python train.py --hidden_size=320 --n_experts=32 --d_expert=96 --head_dim=64 --norm="rmsnorm" --norm_eps=1e-06 --attn_scale=0.125 --init_std_down=0.0 --beta1=0.95 --lr_head=0.00726 --batch_tokens=65536 --max_seq_len=512 --max_steps=4996 --dataset="wikipedia_en"
Below are experts of layer 6 (counted from 0) of a mixture-of-experts language model. Rows are named router (the router's row for the expert), gate (a neuron's input weights, with its number), up (a neuron's input weights, with its number), down (a neuron's output weights, with its number) and show model dimensions 128-191. Each number is 128 + 24 x the weight over its row's rms, rounded and kept within 0 to 255.
After each expert's rows: "raises" lists some tokens whose logits its average output raises strongly, later layers aside; "comes after" lists some tokens at least twice as common just before its tokens as in all text. This comes from a sample of Wikipedia text that the model never trained on. Tokens count by the router's weight.

# expert 29
router [147  88 125 148 125 101 142 109  88 165 115 132 119 164 143 138 108 148 161 133 130 115 123  93 101 171  88 155 108 140 171 146 163 114 137 106 154 151 114 126  93 117 147 157  95  73 180 123  67 128 146 118 132  76 132 141 117 168 101  93 128 110  96 103]
gate4 [110 152 108 146 142 153 154 140 133 140 120 104 152 113 176 129 167 146 158 129 166  76 125  97  93 150 137 124 134 108  98 132 139 136 145 152 161 119 122  83 143 172  96 119  89  95 104 152 136 133 103 149 103 130 128 111 144 144 140 155 132 100 164 103]
up4 [111 127 116 141 123 163 138  64 173 143 165 149 175 130 179 147 132 125 142 152 124  98 133 171 138 132 136 101 123 137 103  88  81 130 128 188 158 124 137  99 150 133 114 116 141 140 100 171 111 132 129 110 147  81 136 143 114 164 127 142 151 161 131 139]
down4 [132 114 135 106 122 110 116 129  89 122 132 119 117  97 131 118  98 163 114  59 151 171 146 105 112 129 115  83 124 143 127 152 153  92 143 102 132 132 138 123 155 117 112 116 153 140 125 111 114 118 107 143 163 136 155 149 132 111 121  67 124  87 179 127]
gate5 [144 123 109  51 159 130 153 100  92 150 124 142 113 151  97 119 167 114 132 113 115  85 149 134 147 146 169 108 160 158  93 101 142 108  89 159 183 146 101  99 142  77 116 110 118 107 122 171 146 171 139 123 109 138 144 123 145 130 111 128 124 132  90 121]
up5 [156 171 134 146  99 120  96 136 113 136 121 116 133 114 118 148 103 152 127 112 108 136 138 133 123 144 131 147 148 111 129 112 139  98  79 163 110 126 134 184 136  94 100 129 126 117 129 137 130 120 110 131 150 135 124 140 139 163 103 138 167 160 106  97]
down5 [141 173 114 146 102 160 114 161 127 125 107 174 148 147 119 117 182  96  87 180 160 124 133 146 150 107 118 125  99 135 100 116 104 114 136 138 146 132 111 113 117 131  84 117 130 108 111 126 113 138 143 139 120 125 115  85 119 113 102 115 119 107 149  81]
gate6 [145 141 126 174 117 122 124 114 130 139 125 164 113 144 130 150 135 163 131 125 135 127 139 165 106 104 137 115 144 134 117 118 126 113 139 132 155 122 106 111 211 113 120 145 134 103 138 111 139 135 147 148 130 119 107 155 112 176 110 138 100 102 154 104]
up6 [104 110 106 175 143  99 131 110 121 136 101 131  94 119 146 122  75 169 132 129 139 118 127 141  90  68  97 130 108 168 149  98  52 126 124 148 156 130 138 162 138 163 127 125 148 133 128 133 117 146 176 152 164 102 104 121 152 168 140 135 108 129 128 135]
down6 [120  84 173 104 118 146 135 140 121 125 122 149 123 129 163 134 111 154 170 122 117 138 129 115 102  87 156 152 103 112 132 134 130 120 127 152 158 109 162 123 119 135 148 161 134 161 129 138 114 121 101 139  95 135 131 159 163  99 183 113 145 120 165 153]
gate7 [130 117 126 119 108 159 116 123 148 148 134 123 122 108 142 109 173 101 172 160  94 127 142 124 144  85 121 147 113  77 126  98 138 179 132 109 113 101 105 113 130 166 117 134 122 127 154 115 136 132 133 157 152 148 115 154 117 126 138 173 117 151 117 158]
up7 [186 144 137 133 126 103 162 119 150 177 106 125 106 147 113 117 125 194 143 122 136 125 155 106 131 116 124 127 104 172 137 100 135 155 136 128 137 108 111 193 103 151 138 179 163 127  76 131 122 133 133 143 128  84 127  77 160 100 104 157 102 131 111 106]
down7 [134 134 154 129 113 172 146 152 129 125  80 115 135 175 105 151 139  98 116 131 133 101 133 119 106 118 113 138 102 140  99 119 120 153 128 117  97 126 140 132 167  94 136 163 224  76 110 134 121 140  89 140 141 125 103  91 104 112 137 120 116 116 145 158]
gate8 [177 116  99 141 124 142 119 107 150 140 143 176 121 136 195 108 114 147 164 122 132  95  97 123  94 136 114 130 128 122 153 169  95 148 145 129 157 142  92 139 183 111  91 152 206 118 146 134  89 180 142 116 127 113  84 109  87 128  76 129 134  95 123 144]
up8 [109 116 126 142 148 115 128 101 103 127 159 114 139 145 121  99 132 175 117 158 106  82 148 129 130 138 144 150 141  69 142 143 151  85  70 121 127 103 125  99 170  88 169 105 179 134 125 127 113 159 144 109 100 102 154 116 134 136  89 153 139  83  72 116]
down8 [ 94 118 162 143 140 125 128 146 145  84 139 117 151 149 138 139 125 147 104 135 148 136 107  96 116 126 143 170  96 149 130 150 138 124 115  92 104 111 129 130 156 132 117  91 176  83 138 124 142 145 160 141 116 105 175 146 116 145 127 133  70  81  99 127]
raises: "at", "ay", "a", "et", "al", "ol"
comes after: "\n", "\n\n", "\"", "\" (", " '", ", \""

# expert 6
router [134 103  96 194 141 128 150 109 183 142 110 105 131  88 122 143 116 142 131 124 150  81  86 147 105 112 134 147 151 153 132 138  92  88 107 159 100  98  97 122 111  99 181 111 178 109  81 137 162 142 115 165 131 123 170 119 103 119 112 124 142 139 114  80]
gate4 [113 143 151 146 137 118 115 153 171  96 138 126 161  95 127 173 133 130 139 141 146 124 116 144 144 177 132  97 117 145 107 175 171 146 129 120 128 151 121 126 133 110 147 142 106  94  86 152  76  75 165 138 157 159 123 115 124 126 141 107 120 131 127 117]
up4 [126 146 128 135  84 112 117 150  94 124 111 129 118 107 122 150 143 148 127 154 120 152 140 165  74  89 130 119 149 157 112 104  94 122  93 109 111 134 108 132 195 100 117 152 114 128 142 134 126 144 144 133 101 105 142 149 116 129 108 131 188 134 136 135]
down4 [121 111 148 120 110 139 136 105 131 150 166 138  91 142  77 176 122 156 143 121 103 159 133 117  85  99 109 171 113 108 139 116 116 127 162 124 107 117 162 153 125 148 124 116 185 139 170 132 124  83 110 142 160 131 169  77 128 124 154 131 124 133 101 154]
gate5 [141 112 147 162 187 164 161 176 143 153 115 108 142 135 108 134 108 117 120 158 144 157 173 132 130 100 119 104 117 156 133 130 135 115 113 132 133 172  90 152 127 133 129 153 128 102 140 169 108 179 164  99 119 113 135 118 162 128 102 182 141 147 134 130]
up5 [135 177 130 141 134 116 146  94 116 104 148 107 127 106 128 121 164 148 132 156 147  95  99 107 117 137 120  95 136 191 111 109  93 124 152 130 132 146 144 143 148 133 112 110 108 127 122 184 118  88 123 116 119 143 136 140 128 165 129 131 129 129  84  91]
down5 [135 107 114 133 159 159 120 143 133 106 117  47 154 147 107 143 186 106 108 163 106 115 131  85 155  81 110 143  90 109 134 153 142 148 167 136  97  92 117 107 129 112 151  92 121 155 142 143 167 111 113 103 111  85 125  54 112 112 109  98 109 122  82 115]
gate6 [ 92  84  98 166 127  98 142 143 110 118 118 135 177 120 118 165 156 157 139 115 148 110 121  91 168 106 156 146 122 152  75 136 118 127 111 115 105 138  98 115 100 103 109 151 128  90 127  96 170 144 155 130  89 146 119 144 109  69 130 107 130 118 143 134]
up6 [112 145  96 140 136 124 133  87 135 118 122 106 109 155 129 103 154  97 106 107 144 125 143 176 138 112 150 129 163 155 138 106 114 121 112 100 118 106 137 104 139 122 125 119 159 115 172 108 135  62 127 181 100 132 155 110  96 129 110 148  96 127 131 108]
down6 [ 98  96 153 138 179 127 128 150 191 123 154  87 158 146 128 125 126 108 122 125 111 106 131 157 143  75 150 146 137 128 133 143 123 137 139 122 122 133 161 127 138 136 104 117 176 141 144 124  90 139 136 144 105  78 117 152 141 127 115 146 159 166  93 123]
gate7 [120  82 151 104 167 102 134 116  96 104  60 154 138 100 154 121 109  96 151 126 126 114 151 128 150 111 107 137 178 131 122 172  97 105 146 125  91 107 161 125 103 115 150 143 123  99 164 118 123 130 107 124 139 128 148 153 127 105 154  80 113 145 112 138]
up7 [ 95 109  67 132 102 144 108 104 110 104 128 166  94 142 119  95 144 113 116 131 160 150 108 159 140 145 127 104  99 122 124 115 147 143 192 127 103 126 149 165 137  90 110 130 112 102 170 114 120 125 110 128 142 111 151 119 141 121  71 131 142 134 103 124]
down7 [121 128 124 113 154 122 142 163 104 116 122 122 149 160 153 145 152 133  94 161 143 118 148  91 113 128  96 116 137  90 131 143 109 137 131 128 119 113 137 122  77 112 120 143 134 148 112 142 110  80  89 126 104 125 132 131 134 123 124 125 149 162 101  85]
gate8 [130 124 130 170  86 142  80 142 122 118 120 100 146 139  88 133  93 119 158 191 140 130 128  90 142 132 129 148 166 147 146  80 177  91  99  99 145 116 131 112 132  87 149 114 152 114 147 122 112 123 129 111 148 104 137  54 120 145 113  99 146 115 141 130]
up8 [140 164  76 123 134 140 127 125 152  93 147  83  90 140 113 144 136 126 122 144  88  96 137 134 113 179 129 108 138 128 123 128 136 104 143 103 145 104 137 131 146 117 171 114 113 147 137 147 123 157 120 125 144 130 162 165 118 128 141 108 106  88 136 168]
down8 [101  97 143 120 108 154  80 156 156 118 105 138  93 107 106 113 154 116 127 153 137 141 150 125 101 135 138 115 100 116 117 154 170 142 117 130 136 106  90 157 141 119 138  96 120 115 134  96 130 108 102 111 118 103  83  72 114 156 121 103 134 160 172 136]
raises: "-", "|", "- N", "- S", "- E", "—"
comes after: " |", ")", ".", " |  |", "==", "% |"

# expert 10
router [137 163 102 109 171 121 128 107  89 174 150 132 132 154 120 100 131 120 107 167 141 137  96  84 132 165 125 164 130 119 153 116 171 159 135 162 116 176 158 148  89 136 171 102 170 124 150 141 119 105 136 153 118  92 178 113 128 149  80 158 106 100 103 134]
gate4 [142 190 150 138 177 147 154 145 113 139 102  96 127 151 133 157 109 112 163 108 120 114 136 149 116 101 142 122  93 135 127 164 148 171 132 159 156 115 102 134 109 107 121 146 135 160 115 143 188 125 122 144 138 123 140 136 138 137  86  79  94 133 102 134]
up4 [111  69 129 140 145  98 115 107 118 143 160 101 156 119 164 104 131  82 122 152 130 109  88 117 115 115 120 147 146 137 137 129 122 134 135 145 133 125 141 116 109 149 138 107  79 118 111 140 156 130 121 156  84 146 129 105 150 135 132 109 127 108 154  75]
down4 [120 134 164 141 128 129 122 145 123 147 128 140 172 110 112  99 128 140 133 128 142 116 126 114 129 125 125 152 177 164 123 169 124 132 158 144  95 152  93 144 116 131 138 103 156 149 114 199 153 111 118 143 113 115 118 164 134 148 125 136  85 191  94 171]
gate5 [174 122 138 101 118  84  94 104 117 128 140 114 164 151 145 114 155 114 116 134  99 124 111  66 115 158 124 132 117 144 137  90 157 136 145 126 140 126  83 128 139 111 121 178 120 144 123 155 165 167 114 164 152 120 124  99 103 116 160 154 101 158 123 112]
up5 [145 118 103 124  83 105 120 116 109 190 159 124 101 117 136 123 121 114 173 108 120 144 116 141 121 109 124 144 155 172 108 112 136 106 104  98 118 152 111 149 139 133 122  79 168 127 125 135 108 151  92 146 167 145 138 141 147  91 124 149  95 152 130 165]
down5 [135 157 123 119 136 125 128  96 140 133 122 109 155 160 135 118 123 123 125 120 116 111 138 110 123 118 141 100 103 185 120 128 121 118 156 143  93 102 174 146 131 154 121  94 161 132  97 150 165 119 140 126 103 141  91 168 150 141 146 136 114 149 135 116]
gate6 [123  81 103 114 105  95 103 189 132 127 121 105 150 124 133 186  91 123 111 162 131 123 119 135 116 146  86 138 105 152 176 103 134 138 135 126 149 111 133 140 111 104 106 140 100 104 135 121 135 104 128 136 133 141 141 142 123 146 174 144 127 160 142 133]
up6 [113 138 151 112  96  75 127 127 100 163 121  84 107  99 153 117 111 127 143 126 143 128 161 115 112 123  96 125 142 120 132  91 153 144 147 100 137 111 164 117 135  96 126 122 100 120 138 122  91 109  77 126 117 121 129 175 108 138 133 111 130 184 121  87]
down6 [150  86 120 174 149 154 138 136 106 149  95  97 131 129 146 129 116 152 117 126 103  93 142 152 122 157 136 129 131 158 138 136  97 144 117 159 151 140 108 148 155 135 122 138 154  99 148 126 161 113 168 161 108 132 183 118 146  94 142 138 114 152 105 161]
gate7 [168 146 110 129 110 143 122 133 153 122 166  72  96 110 108 158 149 111 105 140  98 148 113 131 168 120 124  75  92 133  89 123 148 115 134 136 150 122 132  88 105 141  88 112 138 146 115 137 152  99 121 124 128 114 106 169 125  86 115 105 114 167 149 118]
up7 [ 95 123  99 127 135 157 132 114 112 124 137 148 161 106 147 138 122 152 107 137 120 108 119 108 138 153  87 142 106 141  94 130 113 118 117 122 145 131  95 135 109 163 115 123 130 163 121 135 152 132 138  98 153 118 123 104 102 133 125 153 134 159 113 118]
down7 [115 176 140  96 113 111 121 134  93 105 129 111 146 132 152 153 132 103 153 116 139 157 123 134 145 130 107 100 134 177 111  97 147 135 130 107 138 147 129 148 116 135 128 142 159 157 111  84 111 150 153 155 119  94  97 117  96 137  97 134 118 162 108 157]
gate8 [101 144 135 116 157 135  91 148 144 136 119 134 116 111 159 126 127 115 131 100 137 140 165 147 142  59 154 115 162 154 144 101 128 103 136 158 111 147 160 103  93 152 106 129 135 122  77 101 120 121 150 109 150 122 137 141 140 106 155 118 136 139  90 114]
up8 [149  87 100 101 125 105 127 108 145  96 102 147 155 104 169  95 135 127 107 129 140 133 129 124 110  94 120 155 133  71 145 153 111  93 113 166 127 144 141 140  82  71  83 146 128 101  77 117 146  84 143 127 140  81  96  99 137 101 149 104 126 132 127  72]
down8 [136 129 142 132 111 170 141 159 128 169 148 130  90 128 119 126 147 127  98 115 113 119 111 181 155 130 120 124  78 152 102 118 143 146 163  98 135 158 110 144 152 102 163 125 111  79 118 159 136  95 100 139 137 148 139 103 133  81 101  98 161 121 152  92]
raises: "1", "2", "12", "6", "5", "10"
comes after: "\n", "\n\n", "On", "17", " No.", "14"

# expert 30
router [114  83  99 114 106 168 131 152 149  73 148 140  99 140 144  91 112 115 111 141 145 151 152 181 139 124 157 136 126 172 139 120 115 140 145 145 122 125 105 122 169 123 126 183 136 153 135 150 118 144 143  90 114 194 103 139 120 100 128 146 140 157 107 122]
gate4 [135 133 116 136  99 155 108  60  89 126 101 121 202  95 138 148 127 149 137 126 170 183 132 147 147 117 185 120 119  79 118 137 124 186 167 127 145  87 128  95 135 124 137 140 102  94 103 145 125 142 167 112 163 164 150 103 134 145 129 141 114 140 174 121]
up4 [138  71 150 115  98  94 129 169 105 106 136 167 114 103 159 119 120 123 167 171 141 114 140 168 139 125 121 122 110 119 111  99 150 166 150 163 126 108 127  52 118 131 165 173  96 144  99 115 130 144 133 112 110 116 140  81  98 137 157 128 107 120 104 109]
down4 [118 201 146 164 126 121 146 139 127 118 147 130 125 154 119 170 110 123  97  92  97 142 131 129 123 127 120 142 148 109 175  87 142 115 136 107 107 147 103 175 130 201 112 149 138  97 117 148 116 144  92 109 139 154 163 145 114 111 122 130 126 135 163 115]
gate5 [140  68 147 122  97 163 131 147 129 126 164  93  85 155 160  96 133  96 146 110 127 152 107 129 139 112 145 142 140 155 132 118  98 165  91 129 162  85 121 138 114 134 118  45 155 140 133  78  98 134 148 140 113 125 126 127 115 142 131  90 151 112 133 135]
up5 [108 184 154 124 137 165 128  78 152 118  72 123 147 162 132 107 132  77 112 152 170 117  53 125 131 116 122 143 118 115 124 124 150 160 151 142 143 136 100 127 100 185 164 148 164 109 101 133 104 114  97 130 102 127  98 109 124 131  75 107 168 124 134 134]
down5 [134 126  90  91 166 154 118 112 136 142 116 105 127 108 128  99 124 137 141 110  90 112 126  89 118 166 104 139 171 131 144 105 132  85 172 122 104 120  99 144 123  74 160 117 127 106 105 134 198 132 177 141 107 119 124 114 125 130 133 127  85 114 153 155]
gate6 [120 105  77 116  72 120  89 134 133 127 145 136  86 101 127 130 102  89 154 133 117 114 148 149 126 150 141 113 131 141 124 144 141 160 173 124 111 128 118  84 163 138 113 128 140  95 119 119 127 110 139 113 182  88 113 128 143 125 126 169 124 155 144  84]
up6 [175 105  94 111 136 144 120  95 118 123 141 100 148 136 155 109 147  97 123 130 112 147 114 100 114  80  90 130 127  92 144 131 139 139 146 148 118 147 123 111 135  92 139 128 149  75 116 116 143 121 135  93  72 110 126  94 147  92 135 151 178 118 137 141]
down6 [162 160 141 132 104 122 140 149 133 146 100 131 149 140 113 115 125 158 117 129 138 171 144 155 129 128 154 134 117  95 111 154 127 114  81 147 149 126 149 145 156 146 130 123  84 162  96 155 163 132 180 129 125 147 128 157 150 117 124 127 155 137 113  94]
gate7 [115 129 154 125 108 173 162 126 121 111 134 139 149 127 193 131 134  97 133 138 133 127 124 106 149 150 139 106 140 107 111 150 136  85 186 121 174 114 130  94  75 140 153 138 104 177 161 174 109 107 127 118 112 131  85 125 155  99 123 153 140 158 117 141]
up7 [ 86 121  99  96 115  99 120 149 138 137 151 129 103 159 175 105 125 155 137 137 161 131 150 116  98  93 168 125  95  96 128 120 140 105 128 131 119 132 125 144 152 114 101 122 127 136 153 121 125 112  92 144 109 142  87 139 134 140 132 146 108  98 131 119]
down7 [156 123 168 105 140 161 150 156 139 155 168 151  85 113 110 127 117 153  99 118 104 110 137 106 132 147 153 119 135 145 128 131 139 132 133 142 123 119  94 114 123 117 122 160 179 121 158 102 133 138  88  76 192 144 131 126 134 146 110 110 143 133  91 157]
gate8 [154 114 159 142 139 108 135 161 108 137 108 112 112  95 155 146  98 108 126 163 146 123 136 100 108 122 144 169 130 136 134 135 110 125 112 121 154 127 151 124 101 102  94 114 109 107 152 123 128 128 166 115 145 107 144 140 105 133 138 160 122 117 155 130]
up8 [134 141 155 159 108 119 120 128 149  94 119 161 125 176 117 135 117 130 156 121 126  91 119  72 125 109 109 135 106 142 132  97 130 121 194 130 120 118 134 136 140 121 107 194 123 142 129 122 136 108 120 143 143 136 115 134 116 119 190 138 143 106 158 133]
down8 [108 119  98 123 105  93 150 149 127 154 133 150 104 122 120 101 123 106 110 146 137 119 104 176 113 122 117  96 149 115 138 119 112 191 136 107 126 133  88 150 134  97 170 141 155 132 123 149 127 164 106 148  96 149 114  92 127  98 130 129 201 139 103  87]
raises: " and", " (", ",", " S", " for", " to"
comes after: "1", "2", "–", " | ", ".", "-"

# expert 2
router [ 73 121 146 140 140 105  75 139 171 145 118 133 111  67  91 158  89 138 121 153 111 109 160 118  97 124  93 126 127 119 120 136 124 131 138 137  68 123  99 125 144 155 142 161 160 150  87 109 170  87 112 124 130 161 101 130 163 140 130 128 165 149 128 112]
gate4 [180 133  71 106 115 110  95 106 108 136 144 146 150  82 154 139 132 124 125 150 143 115 156 133 124 135 124  98 127 201 117 155 132 114 115 133 176 101 116  72 138  96 151 100 105 148 157 106 149 144 142 118 142 146 133 137 152 144 123 154 153 107 161 132]
up4 [132 112  87 146 100 144 128 109 100 138 116  94  97 126 118 134 194 127 135 155 110 146 134 130 126 114 130 112 126 132 147  98 142 134 125 127 146  55 120 166 169  92 109 158  88 110 161 134  64 110 132 122 128  95  90 151 139 132 129 137 141 108 124 100]
down4 [150 157 128  98 129 111 111 194  94  90 129 171  99 155 113 158  98  99 117 147 137 146 121 143 118 137 128  90 108 129 158 134 122 131 105 124 143 126 151 110 126 122 158 102 135 159 108  69 126 139 159 127 108 148 184 141 141 112 141 169 155 117 117 134]
gate5 [121 155 162  75 130 110 116  92  98 114 135 129 133 112 135  84 121 146 139 160 110 142 116 133 133 213 100 127 101  95 143  97  99 173 150 141 127 141 126 135 105 115 153 133 135 121 139 170 103 124 147 116 114 127 115 139  71 100 138 116 123 125 134 101]
up5 [149 121 152 156 111 179  96 127 136 126 117 124 127 106 112 158 109  96 118  79  94  87 118 159 112 136 138 108 145 137 136 120  77 118 130 123 121  73 161  98  96 135 128 102 138 128 115 135 121 144 182 122  78 139 164 116 122 134 139 154 123 127  97 152]
down5 [123 104  97 119 137 111 196 149 137 196 127 145 132  68 116 123 143 136 103 147 117 128 107  98 116 123 111 140  84 124 113 130 108 108 165 145 143 132 121 175 140 142  87 131 109 106 128 146 197 142 119 111 140 160 128 140  93 119 123 124 115 123 127  54]
gate6 [125 146  95 113 136 161 137 116 121  63 143  94 144 126 144 144 139 134 122 110  99 105 101 126 124 185 176 134 130 120 122 159 122  80 124 128 104 132  99 146 133 125 143 113 128 145 126 124 110 100 102  90 122 138 131 115 100 143 108 123 123 111 144 145]
up6 [137 110 145 112 168  99 152 154 122 115 144 117 155 125 119  94 118 102 117 173  88 104 114 143 167 125  92 161 162 130 148 108 180  80 121 101 111 161 115 138 172 110 104 166 120 126 164 145  95 147 139 122 157 122 123  94 110 108  95 136 136 130 126 117]
down6 [135 103 133 146 147 113 146 137 115 155 161 151 120 142 132 167 118 145 100 105 120 108 103  72 118 147 110 133 106 101 159 135 103 132 137 148 137  87 124 153 129 100 150 122 131 120 114 129 135  94  97 141 125 119 191 122 105 122 138  57 125 114 148 108]
gate7 [145 154 111 155 121 183 112 119 157 115 156 120 152 113 131 129 133 154 131  95 112 139 129 114 121 110 140 135 101 133 145  99 135 173 110 133 166  78 123 100 105 118 111 121 138 120 162 150 128 106 188 112  63  97 143 158 107 119 162 133 106 117 170  84]
up7 [ 99 120 161 134 128 162 145 107 168 129 116 107 135 150  84 139 100 147 158  70 133 140 110 158 195 158 156 145 129 127 110 135 121  82  72  95 109 156  60  95 154 122 180 123 107 118 120 159 125 120 160 145 153 137  86 107 125 149 106  74 111 129 152  81]
down7 [164 138 145  90 164  78 136 116 119 114 146 103  72 155 139 160 131 156 143 145 122  94  92 120 130 156 144 118 140 119 124 150 115 176  95 138 130 131 124  94 139 139 141  95 133 174 117 145 140 154 102 143 149 119 150 128 116 126 140  85 131 123  87 133]
gate8 [146 126 119  99  96 123 122 123 121 131  87 142 103  98 118  79 119  85 130 153 136 167  93  81  97 133 119 108 114 131 150 104 102 129 105 128 137 120  83 145 139 106 139 113 135 124 133 104 113 162 127 142 114 132 136 128 142 168 179 131  97  46  87 175]
up8 [100 113 140 109  92 150 118 131 130 138 118 105 136 135 150  93 128 104 146 126 150 123 119 129 154 164 147  96 144 109 150 121 123 156 110 147 169 145 111 140 166  64 131 125 117  87 160 107 121 150  69 107 107  90 136 107 109 119  80 181 130 128 129 132]
down8 [131 131 147  58 102 120 115 143 120 156 120 131 139 109 149 113 108 141  98 125 145 108 109 113 120 167 146 155  95 135 155 129 128 131 161 147 132 124 169  72 128 162 137  68  94 117 128 169 194 125 114 102 126 101  94 148 178 130 149 126 152 124 117 168]
raises: "-", " ", " d"
comes after: " |", ".", ")", " =", " |  |", "=="

# expert 26
router [105 134  95 188 127 129 132 131 148 101 153 142  97 105 141 145 156 123 109 152 110 143 153 107 160 160 118  95 156 124  71 126 175 120 118 144 153  91 114 148 170 101 100 106 106 118 114 150 150  21 121 112 126  97 120 112  99  92  91 119 143 110 127 120]
gate4 [207 165 129  86 132 120 104  92 109 130 126 131 142 142 129 104 171 149 121  98 120 132 106  93 134 118  83 176 106 143 149  87 163 120 120 116 123  58 111 109 140  96 153  95 143 130 147 143 114  89 147 141 163 145 139 116 100  93 182 140 123 172 146 131]
up4 [137 104 108 123 115 126 105 152 132 117 104 147 121 157  87 135 135 122 136 109  94 117 126 121 157 118  94  98 148 166  99  97  96 115 119 136 120 139 106 147 121 112 102 133 108 148  91 184 116  99 137 161 165 109 111 127 118 129 130 146 144 112 103 110]
down4 [159  97 102 127 127 143 150 129 182 136 145 172 143 102 132  92 132 157 113 131 116 153 152 123 160 123  75 149 144 157 114 142 114 125 149 111 130 138 103 112 127 160  91 129 183 138 134 150  99 164 143  86 103 153 136 131 149 136 123  97  99 130 115 148]
gate5 [151 137 155 166 158 110 131 108  90 104 182  85 138  65  98 123 114 135 110 140 151 126  83 123 137 144 120 152 140 110 145 124 174 100 138 120 135 117 179 136 114 154 132 114  96  99 129 101 103 133 108 142 135  83  92 179  96  93  94 115 147  87 135 116]
up5 [105 100 135 132 114 120 132 122 140 110 142 151  70 132  93 100 133 118 127 166 141 128 133 164 119  82  86 130 150 133 109 114 138 119 118 109  94 106 156  91 144 134 124 115 117  73 119 138 161 136 149 132 149  91 142  92 119 112 121 137 149 143 116 143]
down5 [121 105 128 163 124 131 144  98 120 118 159 121 152 105 165 165  85  96 116 130 166 125 130 108 125 124 152 100 137 150 147 121  90 112 115 156 143 149 161 104 110 126 126 106 119 132 105 160 128 115 142 139 185 110 152 120 151  80 123 191 151 134 101 168]
gate6 [129 177 134 144 121 143 113 116 170 118 116  89  95 112  96 148 150 130 103 118  89 100 134 121  99 101 124 133 154 107 111 114  51 142 125 144  76 155 128  99 156 138  89 109 152 103 148 127 118 162 167  97 137 147 102 140 156 156 113 130  95 100 143 144]
up6 [157 189 135 156 165 140 105 121 168 140 135 142 150  99 212 127 154 122  87 150 120 106 116 151 126 110 123 113 135 154 127 111 123 119 127 146 109  73 151  90 120 135  99 120 157 119 137 137 142 104 114 141 115 179  93 156 131 145  89 101 102 110 129 130]
down6 [143 105 133 154 115 142 102 158 128 144 103 137  89  97 115 135 141 154 138 127 119 153 146 110 121  84 150 137 136 130 138 141 117 112 189 148  96  96 143 137  95 150  87 133 130 142 177 132 127 136 113 144 145 146 138 122 157 125  93 129 136 148  97  99]
gate7 [ 99 140 126 171 106 153 132 146 120 131 110 121 129 114 158 140 135 122 167 165 143 135 128 104  89  78 143 132 103 100 115  99 140 127 152 131 101 119 150 118  76 100 132 147 111 112 115  95 127 125 149 144 141 132 187 101 110 143 127 117 119 158 138 114]
up7 [111  95 185 129 128 117  98 124 115 105 125 120 144 121 116 119 125  84 114 162  92 174 128 132 130 146 117  93 103 123 126 102 139 156 145 120 115  89 147 172 124 114 141  94 143 119 105 111 159 106 142 167 125 139 127 139  98 141 136 143 144 150 149 102]
down7 [164 161 161 154 131 124 116 160 167 131 106 103 117 142 122  96 128 147 126 172 110 128 159 138 120 147 148  97 106 167 177 124 120 161 116 107 105 102 118 141 170 147 148 103  72 130 129 152 154 166 150 149 111 147 159 136 144 129 129 136 160  96 120 116]
gate8 [105 153 157 107 117 103 180 119 149 148 116  83 155 143 142 148 121 157 130  92 129 120 159 126 126 149 100 172 132  77 107 152 160 151 161  99 118  95 142 136 145 104 126 101 122 179  96 140 100 185 143 126 138 149 121  77 118 125 162 140  87 122 184 120]
up8 [ 93 102 121 137 123 116 107 164 150 122 117 115  94 132 106 137 159 119 121 157 149 123 101 140 108 146 102 103 151 115 148 150 111 163  98 100 113 179  85 169 122 155 136  99 101 177 147 121 147 114 153 140 124 110 141  70 128 123 133 132  99 147 143  89]
down8 [159 123 175 123 163 119 150 156 162 135 103 144 175 119 143 113 145 127  93 124 145 103 100  83 143 122 137 164  85  89 138 140 127 127  80 154 129 129 129 111  94 139 106 104 139 115 111 128 120 125 137 163 134 174 119 162  76 106 193 133 100 139 120 138]
raises: " and", ",", " |", ".", " (", ", and"
comes after: " | ", "'s", " ", " his", " on ", " the"